Below are experts of layer 5 (counted from 0) of a mixture-of-experts language model. Rows are named gate (a neuron's input weights, with its number), up (a neuron's input weights, with its number) and show model dimensions 0-255. Each number is 128 + 24 x the weight over its row's rms, rounded and kept within 0 to 255.
Before each expert's rows: "mostly gets" lists some tokens that are sent to it at least half of the time. This comes from a sample of Wikipedia text that the model never trained on.

# expert 58
mostly gets: "20", "19", "18", " COVID", "17"
gate1 [ 98 134 108 134 137 135 122  97 120  97 103 142 133 140 138 129 132 107 126 133 154  85 130 183 125 146 135 123 131 118 117 110 155 114 109 119 129 145 106 112 105 124 156 120 101  95 109 145 125 138 107  76 139 114 145 114 132 130 148 146 135  83 155 137 141 157 132 146 128 139 115 162  99 132 130 128  98 121 114 128 187 123 133 177 101 179 120 149 141  96 141 167 120 110  98 140 119 157 104 128  98 121 172  91 136 140 113 134 140 136 114 162 135 104 109 129 124 144 154  84 159  90 157 143 133 170  98 140 167 112 135 173  95 147 141 155 149 121 148 132 164 101 109 120 126  80 141 150 129 122 107 104 120 139 158 136 110 146 205 128 120 145 133 174  84  86 143 101 116 136 188 130 139 108 102 131 113  94 119 171 133 117 160 115 146  88 128 134 159  90 120 141 131  96  93 111 150 115 169 152 120 151 104 106 130 109 133 149 128 127 109 111  92 127  86 128 135 177 124 107 115 116 118 114 153 157  93 127 147  71 104 117 119 128 179 135 116 136 142 102 174 140 156 144 165 107 115 138  70 138 141  73 104  78 101 145]
up1 [113 140  93 140 176 140 114  84  88 150 153 115 136 118 161 128 122 128 148 137 147 118 131 186 112 157 197 118 128 139 129 129 173 187 139 142  94 150 142 137 116 157 129 102 118  98 120 144 113 139 101 110 135 160 149 147 138 144 134 152 147  93 120 141 142 128 127 150 160 178 122 164 108 132 146 176 131 134 132  64 148 120 139 175 120 155 112 113 125 122 181 145 128  96 132  99 126 141  99 124 139 174 118 137 116 129 136 130 144 113 153  65 101 147 121 127 102 120 109 139 118  85 176 139 104 150  93 121 121 112  85 138 138 128 124 127 159 116 109 152 163 105 117 102 132 100 145 156 141 152 142 128 103 129 154 152 128 138 145 118 126 136 112 134 105 110  78 114 135 109 151 110 143 103  84  90 140  81 128 158 143 149 142 141 122 148 130  85 135 109  98 117 170 129 133 104 164 104 152 128 167 134 142 129  99 135 149 156 115  95 100 104 163 160  94 117 148 161 161 117 115 153 142 101 122 105 152 145 147  79 112 111 101 102 160 182 129 137 142  91 109 161 134 122 148 164 125 124  95 126  96  79 127  90 114 148]

# expert 38
mostly gets: " graduated", " resigned", " returned", " gained", " participated", " strugg"
gate1 [132 102 149  76 105 125 142 133 174 165  93 109 133 139 105 124 181  90 131 139 115 156 153 163 122 120 148 160 122 125 169 141 108 116  63 116 137  77  88 104 154 128 118 150  98 115  90 129 117 104 141  80 112 142 136 132 141  86 129 163 132 106 126  99 132 139 104 122 119  92 109  92 120 121 136 158 150 146 166 132 120 130  98  94 129  85 158 108 109 123 113  93  83 125  96  86 158 158 100 140  93 124 110 121 165 146 151 150 135 125 163 162 117 123 112  99 105 138 164 145 118 117 119 101 162 135 127 147 118 104 117 131 111 104 125 124 115 144 164 151 143 132 140 111 180 133 119 125  89  94 111 109 157  98 158 107 100 138  92 112 162 137 100 128 121 187 123  98 158 119 159 116 119 127 162 129 185 139 147 124 143 138 114  95 113  96 114 125 105 117 134  97  95 122 129 111 148 134 162 131  97 149 144 124 138  75 160  96 119 148 138 125  87 143 149 114 129 151 132 161 153 137  98 105 156 144  91 145 119 155 121 130  87  91 150 158 115 151  85 153 163 105 118  93 126 139 109 131 125 123 140 138 148 106 128 184]
up1 [113 129 112 117 124 124 171 135 127 144 142 129 138 125  73 108 162 131 131 120 122 147 133 151 118 121 139 119 111 152 127 117 138 149 107  79 123 119 101  95 174 132 112 100 123 125 136 157  87 111 142  96 151 155 131 115  78 119 157 111 137  97 147 134 105 135 117 178 175 132  93  87 136 170  92 102 125 123  95 162 135 133  82  67  98 150 120  88 128 141 164 116 120 164 138  98 135 112 121 132 138 162 144  99 159 155 160 140 115 159 135 164 156 105 112 111 157 188 115 143 152 147 109 175 116 127 114 128 121 104  99 111 105 145 129 153  95 115 149 116 147 158  86 148 145 122 114 148  81 118 125  96 134 153 164 109 124 126 128 126 110 155  94 113 138 133 125 122 121 117 117 101 156 133 144 111 154 173 112 101 112 125 134 149  94 139 117 110 102 128 155 127 158 139  73 100 136 143 133 130 119 137 113 106 141  59 125 132 152  78 132 117  66 179 159  92  88 152 119 109 116 144 141 112 124 118  87 101  69 117 110 154 148 123 151 140 112 154 150 148 141 111 148  87  98 124 119 128 133 128 126 174 148 128 147 169]

# expert 63
mostly gets: " concerns", " its", " violence", " policies", " issues", " becoming"
gate1 [118 121 170  75 122 114 163 145 125 143 146 185 144 127 181 115 109 132 134 154 141 201 121 124 119 103 125 121 102  95  90 125 166 131 113 124 117 108 135 107 116 136  78 119 125 124 119  83 158 125 112 151 137 152 139 104 100 103 165 136 123 101 130 115  94 158 143 125 135 157 159 171 124 167 125 136 149  98 115 142 139 127 127 155 136 158 101 123 187 120 101 136 100 143 130 143 100 101 134 144  88 137 125 146 114 126 127 143 127  97 170 112 130 171 138 151 140  92 126 109  98 100  84 113 143 175 147 139 132 131 134 143 130 107 138  83 128 161 111 147 161 139 165 188 130 131 105 133 126 123 139 148 114 121 120 135  37 154 149 127 122 117  98 140 147  45 123 120  96  73 121 116 152 131 137 136 112 122  77 135  91 141 168 112 150 156 103 106  95 126 164 140 107 107 119 121 110 142 124 101 164 114 136 114 113 140  84 115 104 113 120 148 139 130 173 134 111 110 122 132  96 124 100 126 119 158 107 179 132 149 142 130  92 147 153 124 146 116  93 112 113 138 146 133 113 123 137 120 166 101 149 133 133 100  99 113]
up1 [114 136  87 182 132  98 101 124 124 125 128  79  87 129 133 145 116 129 126 128 113 105 127 140 129 146 137 120 144 119 145 125 143 120 151 131 152 126 161 149 143 143 190 121 123 154 144 166  67 157 133 146 104 131 107 179 162 155  78 162 131 156 113 134 153  94 127 106 123 123 135  72 108  60 132 133 124 162 142 117 129 133 125 130 117 100 170 166  54 140 112 128 168 124 131  93 160 161 136 105 146 110 123 163  96 131 136 102 140 166  98 156 130 103 130 118 106 105 136 111 131 119 134 135 112  78 102 120 123 147 148 111 153 121 120 145 112  90 129 139 133 119  87  87  95 113 174 110 106  98  79 129 125 123 113 131 171 109  88  93 148 126 142 157 128 161 145 131 117 182  83 168 115 146 124 159 114 140 160 160 155 115 127 143 124 119 143 140 111 143 124 155 150 149 144 118 111 128 135 131 110 160 107 118 111 160 142 155 155 140 157  74 150 112 123 113 140 126 112 150 149  94 159 117 114  81 112 100 114  84 113 158 145 144 115 149 148 151  93 114 133 137 126 159 141 134  90  86 107 117 137 136 110 165 139 113]

# expert 60
mostly gets: " able", " elected", " These", " communities"
gate2 [108 143 129 144 115  74 132  93  87 114 147 128 144 108  92 126 131 127 153  98 145 141 121 111 102  83 109 167 117 111 147  76 169 136 117 121  81  91 121 137 133 124 116 111 111 129 150 140 100 139 148 139 123 129 139 118 142 153 114 132 177 124 124 117  96 113 147 110 102 145 183 199 131 152 121 135 111 139 129 134 152 104 101 115 133  88  79 116 133 115 139 131 100 123 163 117 119 175 112 142 125 100 114 148 124 115  64 120 120 164 105 101 126 144  88 144  88 149 133 133 146 119 149 127 155 131 111 128 136 127  96 132 154 157 159 114 120 136 100 150 159  91 139 112 139 152 109 182 110 117 153 120 119 146 142 170 150 180 103 161 118 142  74  85 112 120 134 204 137 133 135 153 133 161 118 138 151 113 141 141 167 146 140 142 158 161 144 162 121 115  89 147 118 131 139  94 142 151 119 131 118 137  93 117 127 138 170 167 142 125  96 161 143 138 125 106 144 130  96 123  95 183 148  89 123  96 107 140 131 168 135 140 122 134 102  83 118  92 132 117 137 136 150 132 122 148 160 106 176 122 182 115 132 137 130  91]
up2 [114 141 120 124 137 107 121 122 162 128 106  95 147 139 127 153 192 130  78 101 146 139 155 167 135 147 154 121 146 116  94 120 119 133 124 111 136 145 136 126 152 143 148 138 139 149 116 110 134  98 123 113 120 158 122 128 105 128 114 109  87 149  93 122 159 112 113  89 171 118 136 107  95 133 130 126 114  97 136  92 112 160 128 136 145 166 141 108 108 139  98 169 104 119  82 132 134 106 139  96 120 141 136 122 129 127 177 165 119 137 104 146 132 136 120  78 155 116 145 110 125 142  79 135 157 186 118 122  99 160 159 158 101 117  92 157 122  93 178 113  83 116 122 122 112 117 101  86 146 179  97 129 140  86 149  89 119 119 116 151 138 125 139 164 145 119 134  92 160 175 113 103 153 108 115 130 137 140 119  81  95 147 144 141  85 118  97 144 118 111 175 106 158 122 111 174 137  84 169 169 145 107 142 147 127 132 120  82  94 127 108 149  84 144 126 136 125 147 149 147 157 107 137 201 123  91 139 114 129  92 110 135  96 112 175 174 142 130 148 125 124 152 151 126 153 120 130 109 123 167 108 137 112 124 106 153]

# expert 20
mostly gets: "pt", "ept", "unk", "orm", "unch", "act"
gate0 [139 155  95 146 117  99 131 142 134 106 109 132 103 151  90 153 108 148 136 125 148 129 133 186 110 134 158 123 151  93 164 154  72 103 117  83 131  75 122 176 102 163 155  77 103 164 134 110  86 113 129 107 135 154  93 125 118 148 131  92 155 163 119 118 155 146 121  75 128 145 141 152 125 124 107 118 155 119  76  98 147 128 110 112 121  98 155 136  92 179 143 146 110 135  76 126 151  91 152 143 101 152 116 177  86 157 107 105 128 135 159 135 115 151  87 195 139 143 109 107 124 138 102 149 132 129 116 155 123 150 149 138 109 140 103 120 122 100  91 127 122 131 118 104 148 130 140 134 166  97 154 112 100 141 116 137 183 128 130 163 127 113 132 123 131 116 122  78 166  94 116 133 132 151 134 132 138  73 116 109 120  89 124  86 152 106 111 123 103 129 133 128 131 146 129 122 145 123 198 135  94 136 141 135 127 137 135 128 163  77 110 154 142 132 150 100 129 108 140 121 124 132 126 111 115 141 131 143 107  76 139 102 100 111 138 147 152 163 137 147 150 100 189 128 132 111 146 148 137 130 147  98 159 124 144 102]
up0 [139  93 154 149 141 131  86 141  80 177 173 146 127 113 113 123 144 139 143 157 127  88 107 106 160  94 136 131 112  88 121 117 124  88 161 148 136 142 121 129 129  91 136 151 118  88 112 178 146 191 148 151 142 117 154 144 145 151 159 185  75 131 168 129 102 112 121 160 100 152 174 167 130 140 124 119 126 172 159 130 125 128 160 144 147 114 143 111 145  95 142 166 117 191 140  97 140 118 166 136 147  79 119  91 167 142 138 161  95 102 126 147 114  84 157 114  94 139 141 120 148 115 142 115 140  99 171 115 146 107  93 119 163 134 137 132 123 182 146 128 150  91 117 128 144  94 130 111 152 131 120 136 147  92  87 148 108 112 130  68 125 119 152 158 132  95  94 177 136 103 140 125 106 141 126 132  99 161 127  97 126 135 122 135 124 161 132 115 128 106 129 169 132 125 145 106 123 131 129  89 112  87 126 146 137  95 124 123 138 144 137 104  92 102 140 137 130 147 122 140 112 142 149 132 145 111 109 124 114 125 128 134 150 181 143  85 120  88 150 147 121 144 103 102 123 117  82 121  78 133 135 149  98 135 128 143]

# expert 9
mostly gets: " the", " The", " a", " his", " their", " an"
gate0 [135 121 117 140 153 118 135 131 111 110 101 150 124 170 137 153 113 145 121 133 122 138  98 101 109 120 105 128  69 113 154 166 179 124 115 152 131 138 115 154  86 166 123 116 145 106 143  96 124  98 115 135  74 127  78 128  95 111 135 135 114 102 111 140 119 188 106 149 109 159 134 147 117 183 157 149 167 103 143 131 124 129 176 147 170 178  81 113 128 149 159 131 150 165  95 169 125 124 127 135 127 119 166 125 121 142  96 123 153  98 107 107 120 104 131 136 113  99  99 136  72 140 102 146 118 116  94 129 139 147 133 130  95 124 164 134 147 106  93 157 143 144 131 115  91 142 126 109 145 140  83 147 162  89 112 111  92 111 126 115 113 156 112 121 111 103 123 133  85  77 144 148 144 133 138 157 130 149 122 121  81 102  85 117 131 127 151 134 169 123 189 103 134 122 131 123  67 143 137 147 156 149 111 147 161 145 101 125 148 137  50 130 125 126 124 176 128 132 182 104 136 143 110  96 162 135 138 150 118 107 135  97 120 134 141 154 125 103 134 118 132 141 109 175 131 126 161  91 114 117 164 110 120 138 127 124]
up0 [139 149 111 126 111 128 136 117 167 163 169 122 119 103 129 121 150  91 148 118 122 149 140 105 148 139 145 128 166 129 133 100 112  97 135 102 155 136 163 121 154 100 140 165 119 162 103 168 128 151 130 129 148  96 145 127 155 116  98  64 173 160 128 148 137  48 137 136 127  86 133 120 148 101 120 142 127 106  93 112 119 130  78  99  82 102 139 154 138 140 119  98 121 122 160 108 138 109 125 138 116 140 118 130 137 148 170 109 107 145 136 157 152 127 113 158 147 124 123 162 172 151 133 125 125 155 185 153 126  68 125 153 171 145  72 106 119 146 130 126 113 114 147 153 153 128 159 131  96 115 176 127 105 143 140 143 126 169 140 144  85  50 132 114 119 133  96 135 165 187 107 122 112 111 104 116 143 109 123 162 156 115 146 110 101 125 112 141 113 121  64 125 120 130 111 148 167 105 134 112 109 109 112  96 105  97 150 110 126 108 173 134 133 146 157 123 121 119  75 164 163  99 136 145 103 138 127 128 139 144 103 171 131 147 102 100 124 118 117 150 118 110 146 137 129 132  86 153 135 153  85 145 141 127 128 145]

# expert 48
mostly gets: "ade", " song", "ades", " etc", " originally", "ading"
gate0 [112 100 142 121 153 143  94 132 142 136 128 123 154 142 161  94 124 126 154  94 151 135  94 129 142 153 116 107 164 128 121 133 105 102 113  88 148 150 102 159 110 141 149 106 127 105 149 133 121 114  98 147 147  78 135 132 110 158 145 161 124 109 131 104 131  83 127 119 166 157 191 102 167 113 152 119 135 105 141 136 105 124 141 119  85 111 155 150 145 133 161 158 131 108 118 116 176 101  69 126  73 105 119 134 116 137 125  98 136  90 105  88 124 146 152 137 160 174 144 139 116  97 152 153 111 155 147 143  78 124 105 153 122 113 140 135 143 139 174 156 103 134 106 134 112 151 100 130 165 128 161 148 145  79 166 142  93 102 132 121 177 125 140 130  84 150 122 122 100 117 141 169 149 102 142 139 103 125 135 106 156 153  91  84  86 110 119 148 129 149 104 105 130 149 110 118 114 167 175 120 134 123 118 125 118 133 163 106 106 117 119 165 130 184 114 114 108 125  89 147 121 110 141  89 115 151  67 108 125 156  90 188 124 113 163 109 130 169 158 136 127 153 111 106 106 129  99 122 110 126 105 117 141 155 122 145]
up0 [135 141 120  91 174 155 153  99 113 106 135 130 144 156 115 156 182 133 126 121 137 120 147 154 140 159 140 125 132  96 161 104 140 175 131 137 148 130 134 140 134 111  59 109 121 163 133 143  97 123 158 128 138 138 163 105 132 133 186 118 125 169  92 107 130 128 121  98 100 127 137 149 118 124 112 154 121 141 153 137  79 124  94 113 101  69 179 195 126  86 165 135  85 116 127 142 107  99 127 128  97 100 134 109  96 116  84  87  95 148 142 161 117 140 144 128 118 111 129 138 123 124 138 152 103 141 116 114 103 101 114 143 137 109 124 133 130 141 172 117 141 139 173 125 108 134 151 179 139 121 148 116 123 180 140 132 130 112 154  75 143 133 131  94 114 152 109  98 119 123 100 183 123 121 145 160 115 125 126 115 147 128 143  94 153 100 126 132  96 119 161 129 118 142 147  94 120 104 102 168 161 117 135  86 147 110 140 111 136 152 120  89 178 150 150 123 111 133 130 135  85 133 110 122 149 128 121 154 140 168 137 153 154 123 182 124 154 154 113 155 143 120 107 140 131 145 151 160 181 104 168  70 125 114 137 164]

# expert 55
mostly gets: "born", "John", "Dan", "orro", "arri", "onnie"
gate0 [116 125 154  71 113 153 130  64  86 158 121 144 130 158  85 138 133  92 138 116 114  97 116 149 112 129 108 145 127  94 113 137 145 151  87 148 149 122 139 159 169  95 161 168 146 124 134 109 118 144 143 165 147 127 120 135 146 158 124 116 163 165 158 133 139 114 138 149 144 167 131 145 154 104 144 119 132 116 120 145 112 132  98 131 138 126 138 163  92  89 106 137 131  98 161 169 130 106 145 108 124  81 106 158 106 192 174  92  84 145 111 117 136 125 131 162 125 147 135  99  86 105 126 121 180 101 131 152 127 101 122 133  99 104  94 154 182  77  88  77 134 120 146 121  98 138 144 120 152 113 171 117 119 108 146 167 143  92 157 155 139 143  95  76 107  87 159 137 124 104 113 133 140 157 134 138 157 144 148 153 169 107 148  89 123 106 156 144 118 135 168 125 158 121 130  96 174 116 152 142 157 128 118 133 112 141 134 105 107 108 158 102 145 132 171 129  92 122 147 136 132 156 113 145 101 125 138 123 144 123 121  82 128 143 156 129 136 155 108 123  94 116 109 140 124 119 161 113 125 125 126 185 138 102 123 122]
up0 [161 177 156 127 104 103 144 180 175 117 136 121 122  88 128 123 167 127 112 131 126 145 102 100 139 150 159  70 155 155 113 168 151 132 122 103 125 138 149  99  99 127 101 117 100 154 114 113 147 114 136 109 106 140 155 134 130  93 118 118 124 123 135 119 157 139 112 108 106  89 113 186 110 143 131  99 132 175  79 118 156 130 155 162 101 182 117 138 170 133 144 138 113 123 127 102 152 149 124 122 124 123 138 108 111 105  98 137 126 128 159  88 107 128 134 146 125 115 108 145 151 114 117 119  76 122  72 117 143 152 154 136 172 165 191 133 115 110 154 136 127 151 116 114 126 145 111 132  85 111  91 107 110 132 150 123  94 136 136 111 100 110 113 172 177 200 118 113  99 175 141 116 143 121 141 134 134 155  85 119 137 143  82 130 152  96  98 137 131 185 159 147 105 156  93 161  76 100 130  97  82 139 172  72 151 103 128 135 138 119 107 133 122 144 110 154 117 138 120  85 111 133 122 150 128 134 102 142 108 145 127 146 136 119 128 124 125 106 146 157 138 123 129 143 122  90 107 135  96 149 116 107 138 150 143 117]

# expert 42
mostly gets: "ford", "ić", "burg", "berg", "ović", "sson"
gate0 [153 145 132 117  97  88 157 123 102 120 134 100 117 117 105 149 146 147 136 135 107 109 137 174 156 127 133  77 144 124  87 134  90 168 126 156 119 139 128 153 140 121 126 134 145  93  80 161 134 155 154 122 123 131 136 101 143 107 155 103 158 151 116 123 123 193 113 126 113 118 171 149  87 116  90 162 131 136 150 124 110 106 144 172 108 164 145 113 148 121 122 107 102 120 128 106 110  79 122 115 133 108 139  83 116 122 132 141 157 140 120  80 177 140 115 119  96 110 147 149 132 153 158 118 135 135 124 104 152 166 139 125  85 109 182 101 124 145 102 141 100 109  92 120 115 160 134 161 129 132 139 161 133  97 166 113 120 178  74 144 146 152 148 109 132 124  67 111 124 136 158  76 144 126 115 173 115 105  79 148 108 157  91 137 157 101 139 126 148  56 147 120 107  98 130 157 142 125 111 136 121 155 155 151 136 129 141 152 119 113 137 162 183 109 114 128 127 132 133  93  99  98 110 168 135 142 134 130 134 167 141 135 103 130 163 142 136 121 177 153 148  78 165 118 129 109 146 149 136 147 115 107 127 141 122 152]
up0 [112  94 115 151  98 184 129 153 174 132 140 115 126 134 126 137  74 150 135 116 134 102 122 153  91 134 120 112  97 170 133 106 115 136 139 114 125 108 179 112 129 137 127 129  99 181  80 116 118 103 111 108 143 150 125 182 102 113 106 145 110  83 152 134 125 140 131 163 114  99 128  67 150 115 114 135 121 186 118 124 136 168 109 153 161 106  75 111 159 119 109 109 122 103 122  82 134 122 118 152 142 154  92 145 139 148 145  94 163 148 133 131 141 146 118 109 104 139 141 133 118 137 112 124 125 111  99 158  91 126 117 107 129 132  98 135  92 157 119 141 101 138  99 111 170 136 108 107 170 125 102 138 123 110  87 112 152 142 159 124 107 162 151 157 149  94 127 158 134 153 129 142 110 113 146  97 108 156 155 153 127 110 147 127 111 167 127 160  99 146 121  90 139 103 141 150  92 115 164  94 132 120 119 162 156 118 131  82 101 102 129 172 112 145  99 162 131 160 149 163 159 146 117 121 144 117  78 102 154 116 105  98 141 152 159  82 106 112 151 131 114 140  99  98 169 123 104 118 156  90  99 156 149  99 122  93]